config = dict(
    num_hidden_layers=11,
    hidden_size=192,
    n_experts=32,
    experts_per_token=2,
    d_expert=160,
    d_shared_expert=0,
    hidden_act='swiglu',
    moe_layers=[1, 3, 5, 7, 9],
    router_score='softmax',
    normalize_top_k=True,
    routed_scale=1.0,
    balance_loss=0.00238,
    balance_bias=False,
    router_noise=0.1,
    router_logit_norm=1.0,
    init_std_router=0.0141,
    lr_router=0.0016,
    vocab_size=3194,
    norm='rmsnorm',
    norm_eps=1e-05,
    tie_word_embeddings=True,
    optimizer='muon_variant',
    learning_rate=0.00203,
    beta1=0.9,
    max_grad_norm=0.5,
    batch_tokens=32768,
    max_seq_len=512,
    train_tokens=348800000,
    max_steps=10645,
    dataset='wikipedia_en',
)
Below are experts of layer 7 (counted from 0) of a mixture-of-experts language model. Rows are named router (the router's row for the expert), gate (a neuron's input weights, with its number), up (a neuron's input weights, with its number), down (a neuron's output weights, with its number) and show model dimensions 64-127. Each number is 500 + 40 x the weight over its row's rms, rounded and kept within 0 to 999. Numbers have three digits each.
After each expert's rows: "comes after" lists some tokens at least twice as common just before its tokens as in all text; "raises" lists some tokens whose logits its average output raises strongly, later layers aside. This comes from a sample of Wikipedia text that the model never trained on. Tokens count by the router's weight.

# expert 24
router:460490466535433494432493508544614468524467515466561452563497485529468517478392544491489458536495481431514430509482550546551461470562511432503518550511506495469528523489509535477461405449505451
gate7:509462482527544453492505476479452422523461561550465483539475492570488619463456528519419501517479578507540477436557476519522506420493490511550495472529522526507496498530543491466496419506510469
up7:592477508494464491483457472513441465570492521487525557492595439460506506510508456470559518494451610466530553532562522553570482562497495521555580553477496506468499505507452505532521512556498482
down7:494484494491468526473533532393551402515499570551440506542506415471477518536507519477484504572501490497544561490570561515504489507526551503523583472492592543511429427593464517520551496431507517
gate8:506454500517544516487456491476429537482517429518477506472491566506590509569504575539446476474509547516492545508477477485468449487541511502482473469490555490467462568466497482516448490530570517
up8:508553486475563532455484461609481492532568481476464454479426501493450505564464556559540488467485381540500470501447442389544419427485493469493498515465503475439499511512500486494527495511555458
down8:491494489496496557437463489483531447521526531376478481478436489465472506480440537481474471557500468518462539495495531488561513516562479489510457506501497619535549478540455495525498512469496505
gate9:493564536522485537541438435508479467412500391585433576522522529554519505500453502505495550395508487505504496540507498445553481442534569533470519456498477476454531567474413561489449513505521409
up9:446478496498490482506546533527552555519519508591425537495504533518455486556521494500545498381410656504553567505539445484469489502453526549383497482464469540504455470522545532488506511474475558
down9:495510497487488480498442505468477469499438531473464534425496484532552504491605555522433470439532496528543498508473532475532515483528540467557514547501543479424584451483508588475444387557507396
gate10:534564470452387472506421519533526516514498410490504472476555546484515540545492503552470539504515537445455454453493501496518482508488480489529535545565522511486509495524427566517491521518589498
up10:491540453546482509509520511498530528536438503489439494442439481537459487504542485479498459503467521517586471530411492511499549475506523558459429495508492458525505498459511502520531539465491525
down10:387529512555537464433486461547469493509476474449409493510512494491479521540506493556448564437535498510551513508469485443450502539472505519522571521510510440549455490503403587533491539497565444
gate11:510513482590485467512452494557482473446538538541502463510495472559536538496437453482517476484400443446534495588489447488530494596539486519577500552503535537571434497460497514453534503526535512
up11:462505472381533513454500495456550499479536495534517517499490397388423489481419434505574500504494406485501499468506504563537548384443530443462490502465501547509518503484496491493502433549489418
down11:513477419476554505521540528498473507521492437493475549386459474446476514451511484549497499472552475492502511430495479491491494458500501530458495501499523481532488453489511552559475516517505445
gate12:556585545573485472419500499543519501506507556526489448426561516536507498369536482554498542488464464456538481506518537517409533485486424446575533502509480526470491463418486480440482506428539502
up12:496508466469543470519541492518545517520541553554487428524485476506467580495501463473466493528543441494476479408434454492502470453539493516502507437499498415445473469509549537500456467458567601
down12:455590434497523405581486509514481462519476466482519501495505586441420502487484529500504520528495522481505485503535475505477475597472542560510512457517430489587391507567485516462566527473443499
gate13:562534555513598449504526457479478526471498464515444514484529433508479433446551568524413516442489478463440519522496509570501497492525499446515464481410468518529436511510535492484554500412517559
up13:486463451497526452530504546523531524531519449503495474454473520515552532517599561418504592496501475496469434557502561454555546422532608490517572630483490510474496483515511570473523477448539555
down13:493476522503487457550564474435515521467467504525555469458503620539517460441562420475520527505536506499484442475467427521499512479522474457536566523589537481462527514492502518420552438464479539
gate14:532478507538565494508494467446485494494500505474477454534491501512520483483467510502586507476472488501512459506514511452482472579534461542604541446485500456518587476465483498432519556481515494
up14:431521538507429499503486583531538552464484524448522494549490478477484520484519515524474498506473508501487519459509481502453450465484484469411470493574526467507435509556553537515490504535499485
down14:482547478471439477480501598526522529602437528477522520512494495496553472423493440531498478523512477429484498503560528519464508489476554481507484428544476530520497570528522509452513439492558557
gate15:474526523459445443572526506437480515500523500441473433467489489488476519536363501512546511458490462495482460489522507492535588571491499494572489475480519607483532467500502528495519553425513492
up15:509540509515532557458568417491500484582566471464507476508533524499458508540520501518538525513476553523440480497541523475491491546502400501449492486498469483521504552402575494465554516500479531
down15:482502523530488523484435508560532507506472476593491523487433518492535488461514479560487455500488570468534493579552512553508480505493477498547485564518433402513432588494569473463529552475481494
gate16:490491473501455470535485519577530509521532495490524535499577462477492448527488535491542498524499569475506467593470488507582455560387585495510537518441466517496441478513536513449514450536480491
up16:540538551499488591506511495452479464507500493511494606495549433509504561430506426449545570472510549503511438513507481536433539502530590546441505462493482378456516491585458497486463497494502530
down16:491445486569472507520548510554611400441539437552506510537501486463497538483514526472512530501581469478481559511536541537521504550520526497468531435483507551522488444605504481484501521516494507
comes after: " |", "|", ";", ",", ":", " in"
raises: "10", "15", "14", "17", "5", "18"

# expert 7
router:493496556477442500484499431454464412509473495491490611530472577449503489505468495454471476427543404456554529557580522484590553478472418505484466547454519507460539458416514469545509568526496550
gate7:509473537524538552474462484467479458535466498519431553598499550511557542482496480537479505507517503465544502479573552573458513466527505442521496544494470532555412485485503447509547469510480469
up7:557433518521507512526471500508497453614543541485460569529498514462512499553485475547514497494478556491595429495544454516525442479423502486568562544513495512501549509494522524499592488555546532
down7:483433555543421547486489515408515414431526554538528436519503500486505531501529571480424526534502475469494509473559457509450511567497503509488499447459518483541442483498558517553526516503440534
gate8:576439473534540487509436470463388471499507461476526495477530550493524462494547456466349497485517515478490436450503524478435460504532509477483476483503531441471516644495506502495455510515508494
up8:489497498441515512503519502533529498523534500433532464490465533500402398555528498556625517507524489482530549490489522465533489464455511476496511506430500477500517423576524502472588481555525530
down8:595561474461497577460488546472568502496514504435515493465484506515576501527526468501537508548526471491467540494492501471522483496536529469528478590492520516502503505549510438540474522482503483
gate9:509489516522586517514392480469468499458475515533486495489467497484567538533491522496449492463440479509445509509526540554477544500496462405467538457447521475493542483500500627513498517552523476
up9:516512498556591491499500536444463558471514482508514519523539542487548468557506502499459489420435553491482576538563514483466516512516496474447507493486504504452558442523498509487486540502462574
down9:545513460498521521538501415502485455497493425490462518491530490525488456497458484510473488522550440504481456516467451525530557504558560453470597514502535443601580458486430552450513511533477495
gate10:490549415479425489450483419486511555492487446500535501431466566495479554523591545517498487421529403455455490506532494501509551549494478574507495455457562522483487508500439552467551509523519581
up10:473532507533448527475570532597492512558474488505438445494467514568499480513594430502548528428518501500490487493482539468502529526507548494566473571470582453443521527520507504491539533481591579
down10:453515539495493402419460495571494555498537506539515507496474540476461570517474490473497644505511480478524443511532544483497492550498522540489549497471507441472454516476522509510516523475496484
gate11:530524527535503501489482456522486527499536601484506502479501492468525521518506593543496498510480533456558502585563469505543504529500451479537481498470563471513440452518485458494486453575579540
up11:460499486412481534551549498433515498585471483497486525583543501478520404515479478451542531539559465453479495470530510569566539412481477504512451502457553531487557432504443499516533501578491468
down11:457527460437488444498532451490500563482444504467496499470483507488483449480495486540424520507536512574477534513570462483536516467501492575471462433516540461469492498564481488451519540623496526
gate12:523529499502431525441504487512498503543492522550513525420536508571501497443501391537506587473534420434492498480547540481393499465508462520500454491508501514469417481506537542489520533438503532
up12:505518467416468470573549511492529539541465493527493424465488500520498549554466521556486490487552508520440517520486536541475464461478503528445473400489497432458509560554490566573384454500514617
down12:475507445579488433508456453491468469492569498537513556509531571468414572568468418548486475570449526463499503469587449456522528494484566527457521433491476498526479444509482554483546479517505496
gate13:549481510490565472554500484474467544528516548549387585476487462480491485421450517530518417476518437442505528479505493475542487530462471500456454519413492527491519504556501530456527570379519506
up13:499436451470452477516509519532581488528440431482549446464503549473469565499505496458528500490492484532504451562557501484524507400528568503499555509541528488567500470477465544513535475565489534
down13:492479472449503473439523497493565571480536467506473489510501595476511481487537542447500545454479418538508417512514453505496481552429535429532590488523495511525532505495496563521451553511429521
gate14:467534484474512501515474503483416522527565534424494457521460514504499596438495517518515495503462534427432511531505503441500425463496513493513471438558482530534499539522495417442503484518550423
up14:471515505544473440482502487548558510410462495503536483472506449453471532503489466567536501481460549504498438463473524517443434518507481521500509449521501445507499495538551528548463529551408489
down14:499428544491547472471472602535467479517475508459467469526533552500533483407504488525545482530471470469501499494506452529511472493439499450456525489403561485582586566530539491463532460485489483
gate15:502442546479476447492487424415438502484573510464519489534510461518500574471444467469469522507453500533564546492555517460443524512446485460527549454492512548456520531514467539516528583543526457
up15:508445473478511534523505509439515457523489499482551498515478502465507488520497494611506572473502505541535566520505478518508486498484531440448477480477506463473501492410550478538501447505481517
down15:502500501533444544484501505482510487463565459480508519595458541491560472451485439499503528480495494519533494489481466462496537466472469426531539527463538491445492507575532501500523540523494442
gate16:487479518503450502563434410477580491511476504467462485488538468487487430512376480547511500515489495493544485490505510486524510585499551495579518541470485473500494453432477527477526439521521519
up16:477497575522544498501556512491495548510521455521481581453524482556537535533480494448513529523526561497496455534480432548465536445476421464463531496567533409453524498508475469496550546482537492
down16:385501533554542488532590537549514470542541483531504470482515479508486560537494531500490525458519438534460516529482509515509516457539490561391517500547404483532519430558506545514508413476501540
comes after: "\n", " |\n", ")\n", ".\n", ";\n", "|"
raises: " Total", " •", "areer", "Personal"

# expert 26
router:535438514522473523524495522512562477446514465467516484473516457520540425390473496453454468461521490486539509469453516587482542493534448496575411445484492466418451471487448460578469489465533533
gate7:433482448520582517465576450496583481520490517527504488511488480530578507504569435483509472502506458535508478520564454608473504425431528497498499464563487477494489521513568485509505476539471467
up7:599499485515550455503473514499476457590458478496515518559507448404489508541436447504537535460469551400483493515595513515503502484495460484475540546533504527519489525503503451526536517498507501
down7:521531425566463422587447520466504407462471578518486484440557402505556492454504520495496538462587486427487412544539520538354561486511528517534523455514510470543403459525518509517497492470593507
gate8:514497590456515465483492504506479512502485496475506474536482491455528496486615499470438418501461508437576494398508506504420491567550501497514501557516545518524529554503528451578499459483565507
up8:486539470498571480536527508535450505567539544473524478526508500520400498545497528606564555509480423493449508494511501468565459468475460510490439471480527476433486545616504457486512482508574399
down8:555492486460491571551525591439479477489499517470495470537420460505509490481496538488530467517457527501482482474453615505494591421502453503518449583488475500523571480448573463510501459537496504
gate9:509526504508512519489496440546490482449551542499526534502537485500527522454489604456455528448465527536514502520518518506530517503517419515470434460479432564466488507479472501522506475501505519
up9:456541498548561515553531549511486528536477447518460448486525547466513455474488481489517524400405556489505556478633474493475413494450546474465445429499459555510473514481509487498509512504482496
down9:534508490546389539456508512448493472486522498483503432499541503531517474516517502537482564501497527582525462507488438534550508507474517438579472473535499564528510484460465594456447391470496516
gate10:459558421484470484511476459486487556464548477483560536395537519495430446512497514485467494472430500492509497496522477455519529532475500526497475492490541529500567518515491503503505480448608552
up10:432503429470410571503570544504470477580505463495503415505510495513491528574552436523399535489459507521546518488494490485534536551491515507507443550467613523517497481551544513410478415437479485
down10:597500499547513489535449481424465522486503495505495534479495499536481505501531454490487589457506529547519500511489550485517520475455585510513538432496513468469555570510489487586493575477545507
gate11:502532526530494532480483483528494524487524638514561564523520532520500528390450548500518488443463484440629503491514476485525500586511518504537503550494558550548484451522506430448474494543527568
up11:521530512423439546494488489421483563462456535504528592541605530453503461507509456490459463497499461490515401481533500526533525466477511514544504585452531523480491504600484492524491470580436516
down11:485463499505533478449532446440517440464391484505484529433519504496500505512480468517496483540560491498477480456515496496525511485453467567499532475534524495495564457548557481519485522600455515
gate12:506488515516545491498578539491488528504508493524484528445482469575495459468517462533512550496495541540469536547502499501461512532521438447509487541488464525446539440464547496480535494448510564
up12:529513478429544501589495490503583533458563519502457501496466506520502500575508502461512504527511492500438525482448555544484482517552494508428473469489407453436504492476553487590494511449531571
down12:444529468513544523487507492564523464465423479521556517537550575534456477530499557426506430360500526553510491488515463513449473491554501510500495472511465416502494446517437546521495508481461484
gate13:566555480483499565539505511498456504508468510495522526501514500439511449393495537494510452529490446441499532509416507521506511588517493535509451497472472516542433467545514488473566510448495481
up13:497478559513499430549538485502552498588498505497497468477396503498488611511548508408500570466508498493491517574600522459532501492485536529515565531531521509521530598482448525508520496506486592
down13:495432541497495500466487453496499601498534457496506452563434517549535455463482471479486443542500466518456503519470513428519516456444526588504500503546522527553560494446429497490519519497531452
gate14:496495521509497467510486512485445448489497458391504499549507523529506498472443488562534459508431488410473469507505499498533520512457476546517466525585576399525536487541509496462460445503487494
up14:526519487513447500475488535520471534413490522455532502500475472425485465526553607595464488508463496504528467520517478485510487557503484549500538490502452449518501446541516505492447538543457598
down14:449448553521608476518528567536572400572475537532449456454497522488555504506463519441453556545431529487499514502568540496413503546479462467499532545476493486494500465538515528446482514479491538
gate15:484446566487503377520558492465524453507431476502513474502496444536514538470440473529494520469524480517521436518510484514499501451521499471561450511488514529468476446509498521558513564483514486
up15:528503505468490497557490510532531468543522474510499537497506420540493472545498506500457539484529556490502501473494547508448531516502535433471415516526499475490515487292501479455484464494460519
down15:481531521537403542511511481467480451542470483511504559455503514497512511492498492464551420509489535500576507505533493503513496467473461453556440493474507451434485519532478428507513518539452469
gate16:482526542445433475538443469588494506493485541497510523436525463495492494562455549508472498515453533461524482471537464500486441573510490494547513529492441505412463475492495504532488529515413445
up16:456538566548475544488536551509540496495497501499481556494515331479457510520492483421541542562553497457541498496563487547479504422511517521495485510507500443505453509471518453504501470476453528
down16:542475445572504552500534450554469450583503465511477421489526603520468537489508562507520534456513399451511552502523507541493559489514472519525499469449514511509499510562526432513500442495567557
comes after: "201", "200", "202", "199", "198", "197"
raises: " as", " and", " including", " but"

# expert 2
router:492496527504503532474481515501494511419422533538516452489530508518529555478551477413427452520501482502537569518420499505409469496509480445558446439565527483515528536551540519504466441533493549
gate7:574449507486538521473512549503507502523445517478508480539478490491494590520501494523493545517505422506513488487490438560501532442492555455543490494507488508472516463516509458524442464514485384
up7:474516503511528506617547486493472506470498549446542483512584408451524540583553420499486515461498507462542428467512493496465508472491489486561486596551488611451499531546482489508504455487538521
down7:516472498542411519560512472482510347487463529489511510517489433449481451498532485480474466534576476520490445521547461522401497484544540476579514529543448567552511450549492554559474476483521538
gate8:482509490501580500561494505571482460436481451485503526521543476451504541484573466466420486427554535609507517490468494468516464456567449464480475474507510453501448552398488521473456551489478488
up8:499499495490534449557583468525471486491581531451494482528412479561438448559477522586561531498466469487480505542480509493530529495474493500497532491469515517469493500616527455458539428550603522
down8:577507497461535604474503508559533521522525520500454462503505425495504464522475532454473527507516461536476509475434540509500534516541543492499457527527460472531575520513523454575492535454495456
gate9:457570510497505572501473474504460491398525489540478511502504504535442533459487500434460554438500435495556469553473511496479528564485492508487539439480501484514506509511460579535478519509482521
up9:509512469524507555503514520443486538532540486543456515497526562535471461570516530550503498360350603473462559483546483500500505521502488558399410477482477485530494511567515505504492527470447530
down9:474578444451522497496562408509500417497571495532471494506520437550499543462482513489575434495481481493494488449486456530529482588525506487499540536518537490543518441573428546473502453513493541
gate10:486553436497458526490301442509533656499524487483510494518570544548463492477521481492518464502499532457486474526481528499464480472505485435511490466492508486490590463516510536472455476503496550
up10:568434463510512516543515522522500526542497507523472510473529496568477430513528498506510481491471497469518458513454543519493520465431519533499464493487564507514572545529501464450498527498492545
down10:510541558513543428472462456511420496526458473538483480474559482465425509493502486492541605392510471507516514511507511464465463489465525529439599507511440472444466464392542562531498512517500466
gate11:486555502551503549477497477567495513581479532558537484445521506441538533434434549487506483488446547505548512506475471459483482624501511567494497458537513423541437447560493468494479499557546599
up11:437500473432518527549455485445525536504482467509522497518563480421439473493485398497481515510563467498457435480449472518512495414586522482484492569458466453508521502494494497566496459626532489
down11:500519491522438509519543505527531524495489506502434549415518449507464490498502476498503531544511480531373536458528497500528531523500482489519495509497591462468517512558491512483513509546502501
gate12:520552542537533539465478532457480531530502539542401459510493517527503478417514492499523499469508438442523534506598432486393515479464487444487480506544538507396500460478487476533501472483510488
up12:569461458519569530510497491428526536489574528535457425498521465472565484533542506483520460553533500437464499518493488517473480492498433541510468501449514450459490506590449504543427469458563527
down12:470487474501469497466456501435499451420435470567446550499473569461455497563543498502477484417479534546431502477534508466514499580419506562470510514475486484502399462505529504467468547595479552
gate13:515531507509537490477523538509451499555483501597430522565494509473442429439490600514497494499501400426469527505503529577502489554525505473456458517472433533560490500521542567486506503445477485
up13:527497501528463469553475495521543582578515482451563501405412509497477564548496501479563516537482529525490465555568483416508492467533575549548558577487539465526500507489433484520480491505529529
down13:499439503434540395491556489462550576442490484491508487512494586506506497456433560444505477492504507499493495493491451406474487521405487537525515511561607447485532474497471510486421500496455526
gate14:516528469490499494482419501490490529548450577443540512541475491504499515494457500565550496490510508458474474426481535479476502499462526562488433415502516529574497483550523499513440457499525514
up14:469543515507488442481459549508500493425533557458480525457479391461492488514469552496468535509435504517499398491507591534450418505504472572523516438485511480532533494542506525496456465597452525
down14:514426615518501455504483500500497532571446557468469489466423528478594437441507494493481460548520456448485522501544469444495539473457487487485513509458541486473483496475535490527500469444412518
gate15:477466526455453435543585489454450544522492539482475435543448485525497458441479440530503477451471467537518474578454465487502522489524508502580488522474472553456521483530518500547461514475511471
up15:482527484481524570498531496517517436519552476447499471483486563464553510490508490482522477495476545528502501454573510506520487539501501463449473498476512495521494467365600482492570514505473497
down15:456516513514431561527524536608514430527476486551510501522485602491521498470490495536480454485474503514567513534491525502492500436546465501516475509497509483460481488478573519443480556554443457
gate16:513506593508502504514394478422532504555497498484461498455512485586473504471504527501470551601485510490468491485467457543469510536424501471573510516426487501465448523493537509510536407530497509
up16:528606499503491488492533509510501547482474445510481489508573448479533483516500488433494586541561511523521463580606406520503553523493472512446506477482499508472514495510441478476474546423489487
down16:490452522557501466543520468529501467578559462527449475497452499470544529547508503496499541434554402472499588493538544536469540451499476533477445447496509470611512504501513471492560469528490496
comes after: " the", " a", "-", " his", " The", " an"
raises: " in", ",", " and", ".", " on", " as"

# expert 16
router:506489400419479513540542450547516498454520528496543548530532494507479495522567440527478478551450461529511488475530532519496514562417486552491478537510485503550455521450554528401505473530471465
gate0:502471444479481464553503510498480499484449500476492513447532493458509535427494532506448494604427462414504554441487497544481431507500502546498500527510530503470530608511507532425495502499551555
up0:508444562516440504494511529543484500507514466559487574507411561413503502498437523539494528501474504511620512512503593470508456498480563479553464502484497534475496476486510472480498469527425575
down0:490546541551574538519486493509535554624529504533508443595463500479556521523530489526432494530458511480418461498506620554521567488452515538491515549530495547480410490498545468516506499514505576
gate1:510513435500561504420468489489571452497479513499498465502459495531554475450468459515493493415505522590556504471477487485491565476493500437537420414473461542516486443447470464502494521511567485
up1:496474488451542535424512506500453447500568477478526476416466500555567511541567497460517479520475465380409487499483526530457494504472456488477558547509487526457482570505576517531545523446523543
down1:492468497588453530446456484501486469503486476442532484484474507433485548471557518495477547480490591482509479470452449498433465473491552490459473468480485480494470557574495485523459494382596438
gate2:480523483451432552414489474484495506545453470476569532469480480427462520471538536493560488534503502530509520438481533561486558515445477500422516517552521504433547439547536493443508544502495489
up2:576487501510554512491419537525523460498520584494495475486561517469486512531489496504492410537487514478564482528500504555535497489482536540503447547499471487523528533440497485538468475546525499
down2:560478528505553507513508536477549514482492557473545468478555487573523489488497510525485530490470436433482460472501510399529414510569437525457517458503436523486508496498510504506514470515418517
gate3:488570545513504487556488501500579408463473532500565448462524494518502521532552527439481507498626482497539415459489466526465428561508499506569539523535507508537503485456500513472529481540527527
up3:492463574559488449582490507551531504501499514486586492506557553531560513535490549476467542520567453499488526498463407479476383506507580524501480551566489595489496471503475494444462482488449464
down3:499566492499471402551513492472486472508457552553446493479519508484473465507499472509499511457563451439527511474496466449489454503395533526498494466528602524536507505486551385475504506435468521
gate4:453490451482549543458481416512461421542520562506486489580508481519528542508469482502574484467510461492498518489517598462473539530499523489473536428580459558569511485468557509587499487527447357
up4:489497521448503546482564550578493519518520531490497486510465505480535560486477529502512503500421513500486516474564496455572491509501490550550501504509469505508382497459484558538469513548501454
down4:557529568522502567479532493524488422478477521502471567507462480492489420491427502474501475512500616479478510473515448501535523483585414470549535458503446490571501505501441523524399499509507433
gate5:494506511487591492543484470525565563500493610449465468541499508496528520531511462508500515505509460478618530539455512485508540409499578430518447500493411558530486435510521529468425503492462502
up5:491504486500430509486512513485456494522531548507468536521473577458498513557491519514542509440473497441483492511491450500536546435536473457499557522554546446450501517485537422496483508518474504
down5:459554470481450515531406484603524423513494483455594517508407497486539534493523471468487447461509539481484522498494491474489555413503480505500513500582503499492434521479383504474532522520437503
gate6:522439446454439498570476513509542487500443500490484482490486511516501463457516482431497483516529524494561435418556469485504555553554444498463499510511541466447487508538586449502551474538515404
up6:526519489530469510501481520420518538471459520508499509560487516523479487410481481504472473479493505527524511481424530478563531491533499531502526529447507504464491525440470516493610497445655491
down6:415536457504489475500568499522493487469502547488533561490562504525441506471463456473531500538466578475554487460509499421517551524438528433494552495489575512513491508521505495476539519454498516
gate7:513416467525481495485461449514498465508493523554499429490458509521496566500499403505466525461448479513503512440583589538510467448439559534502424508498490566516479473496500464530492450557459515
up7:545565480504482505493544474479515473497594538525481521506538461435599530608525455436450500529508537470507480485549521488529448554457437479484514538583536532509581530523436544493586465487510566
down7:556460533506465482504503493487584400471478552594481443503549449521517510497529524421490543590434528439481467572591505544387569480581567507549582508481563500557498452572498514495498481508483481
gate8:541459506528556520531518475456497460441495435432496492513564499405505511544550510480359459483498479504496461499576572464442440410497532491479504494529550580545466537454498528500504549519449464
up8:482551494482539538508563491523493503533568505442445425436410507572457422536500484537524587500587491476523572452467457494536514461484452551536538511490514491515529475568498425476558473575497478
down8:525487514436543633508549565540580544473537498520446407507510423470535388524481578558526525548477462525482544502438551539495519518586518526514424538529485479553555525544506493566488494468503459
gate9:483472490483530628535459435492490497451552511466434510525515503497503568538509494496504513454458428564529489440495575493463498505433501540433463448473493546461510564516475549556473492496455476
up9:513547576576596511477504580501467548478558538567488518461566542517512515542503449489460525412424610507528557441530479541435503496497531527464435493498501487567437504531567449577496553519484548
down9:496577429430475552472506464468517429516547477506545483425514493534503511524497484452516478505466503501521506518399430503491500541535475481588539499504612561484602432539486469437581489422481521
comes after: " the", " a", " c", " and", " an", "-"
raises: "it", "in", "o", "t", "c", "p"

# expert 17
router:479499500553431529460525453438451558469550420450522472465517449560466517576451452493526488463561515462479517458527547566526439498523488473450501488541489559521460473479473576501556513433530481
gate12:560545523561583538510497554414511483506532495501508506440523485569454520507575479598577469517488499500536474528514474480442568488510443488510522507510490492442483515472480501434486466512549456
up12:470471444438484450523534498532577536502593512494412392464470493467536566505484482489536526523538503464501528475467530469456472543486519538502450485525477520394487500517556604594407496396472576
down12:509490462509503519489502547455546414461482508518477508504589552484451508475502558490415507537507531517513430487509528541456463554411530520498519452500495466539354375498471444462482470499486382
gate13:507482499483504501494550573474481520544558480531396531453468477463490454479510568506542413551530502478482520489474451529506508510429518493509471523442489498545488504537600554454478492446499508
up13:505454493498476477578461582505515565622506533493559509529530505501476512525497601396484538501482485507509487579487539529486510467540533517496529561465483510510502501486480528580602495527540552
down13:500429494465501488510492536470539511505519432508566483497413533461533455503418505470496511468532431531512500546495475552565459529467528458524524546495489506467532529504481586510527551562431496
gate14:513529502511500518554479475476499471495439498489471507491491475545559552470477502552507495533505488440431554428549508501541483492432469455519454444593550504557463551529495494480466518526580504
up14:498455501557473402520528500592513546476505496441518512508488480470555437475537576538467536534479536494512534506500462489460502515541464543473499417573539456532495474545529515490483518507526525
down14:537474496538470437493492548506526495561470446472503433432494494433524496462502471451465514605535541420445490520521488480527496560474524436497465515506564523429569443472551500520473503409474590
gate15:448538600538441411493575472454443507492507597468506477500471525464486484497498466492497478484498438513494430507520485562507529499501494506514504510475514546465413470527504522532551564488494497
up15:512524489465544565560483506480517518600514499453532486541490486443449489458501489528532502508496506540514499506605507476453477526456460457459502483511507508490510534390567510548533440489453593
down15:537496542526445518497450527486500452426488465560519489508500580485508508514505443498585487495509496484521481476436494427477474500461524430491532547499540476434506527473571475529449561529497451
gate16:507481564532463450495431477522557523548484502558462463472533503460455518517451497555479484522534612503520533514457444495485470515422529507497542478452549454467476503485536507493537523515412482
up16:455554512517498526496517497494514516495489457463484537544457379506530497491475498469479543570502493466457500581493500549441581498476502549446467465496475391453507482569475479495517520402519513
down16:503426494549469384489531409500434432540572467489466464545503533499502540554510497461492531507513447543540563492488476483469514428488487521485543455454517530507522480561527478492493497537583536
gate17:454522561507488539485536497483439565467432555490545505542492493532489507459549550514429508540490451496589478523449490466524420540513561468492501559497504417494497466528487547483484538437514427
up17:493508507396513442461469480473525428481474518610500516475530484499483516517500492418443502430502509499501448525479571561531423412429506511567534512496500490494452512543502503453470538460491515
down17:560454412569456506439536503498472407497478517560502507449485533539407543466439468449410465492504479491570493483500484566496558527531446455532506468485523546486524489434463493510472534494500466
gate18:494481502501507432488496501516454477472505501544504479486476504487602524498497464482519496504494512615482484446532486460575502499515488640522505456542478472443451489544553477474546495471392553
up18:573492517559524491528520493494499483370541506492524500504524475605408499451497519518522509503465544460482446571484497444577504445481584471507495563436499436493501542500469510533489459557545505
down18:621560467492509450550424492523529456467591447524498548467521450567485484528513432470468547513568432562459484482423518497495428490431460526554517494476538542540517528434565476439586510514483528
gate19:531449572533489494548490474499491543497478509532494534500493442501470543500536544468468480482515480561472490534502528458517488505440484461453458495506458566509504497508490513446471542500504426
up19:542504493509484477527507493505499512455439546442504554379461462520511524525479446509487466488432450551530471498436487558514568507547511567534500602547472504493548585522523526461515534471571500
down19:499465481474459524516495402484458601488416497510476502467512497534412540474466512484489502516523500516528446469568516548536527496546656549569547516544507532477590505516534538477450506524484543
gate20:538527472450498477471513427430557395496523440497544540497474435501529546471509502475490487500491563494512500501518546504535523501500499540510503585516460543474449492487527455485507490449516507
up20:522578591466555516452506498474508488499525445508401505553450515520590446513513549481515491484466476543510541453559559433509422522508492522551468428423420469533526473492524476438581429485475436
down20:505489484408456558586534452526570524508469455503491452575540585489557485555526439510495450523501564544487547534495477587515493503590458488501522513521476554556476509485483480467460490549486548
gate21:501486574481491492421458494524460587476486593555516515520481536513504472520536495457513610519483510471550488528507399475498472558460472542585478493543448505392526475470449500557504455464467556
up21:508586492555496567437544476513480485431435505486485533535491498465508536517537518480446469538461440516551486515531594572442492500500491466417503468538499514449527481553566532483559467513447472
down21:520409522457476525591543479508488489504449562478510497498498489521543416526463481434480532523448515452516526578542497428527511465515550501473437486412436534498486511518523487486518521438486460
comes after: "1", "0", "2", "3", "4", "6"
raises: " ", "\n", " —"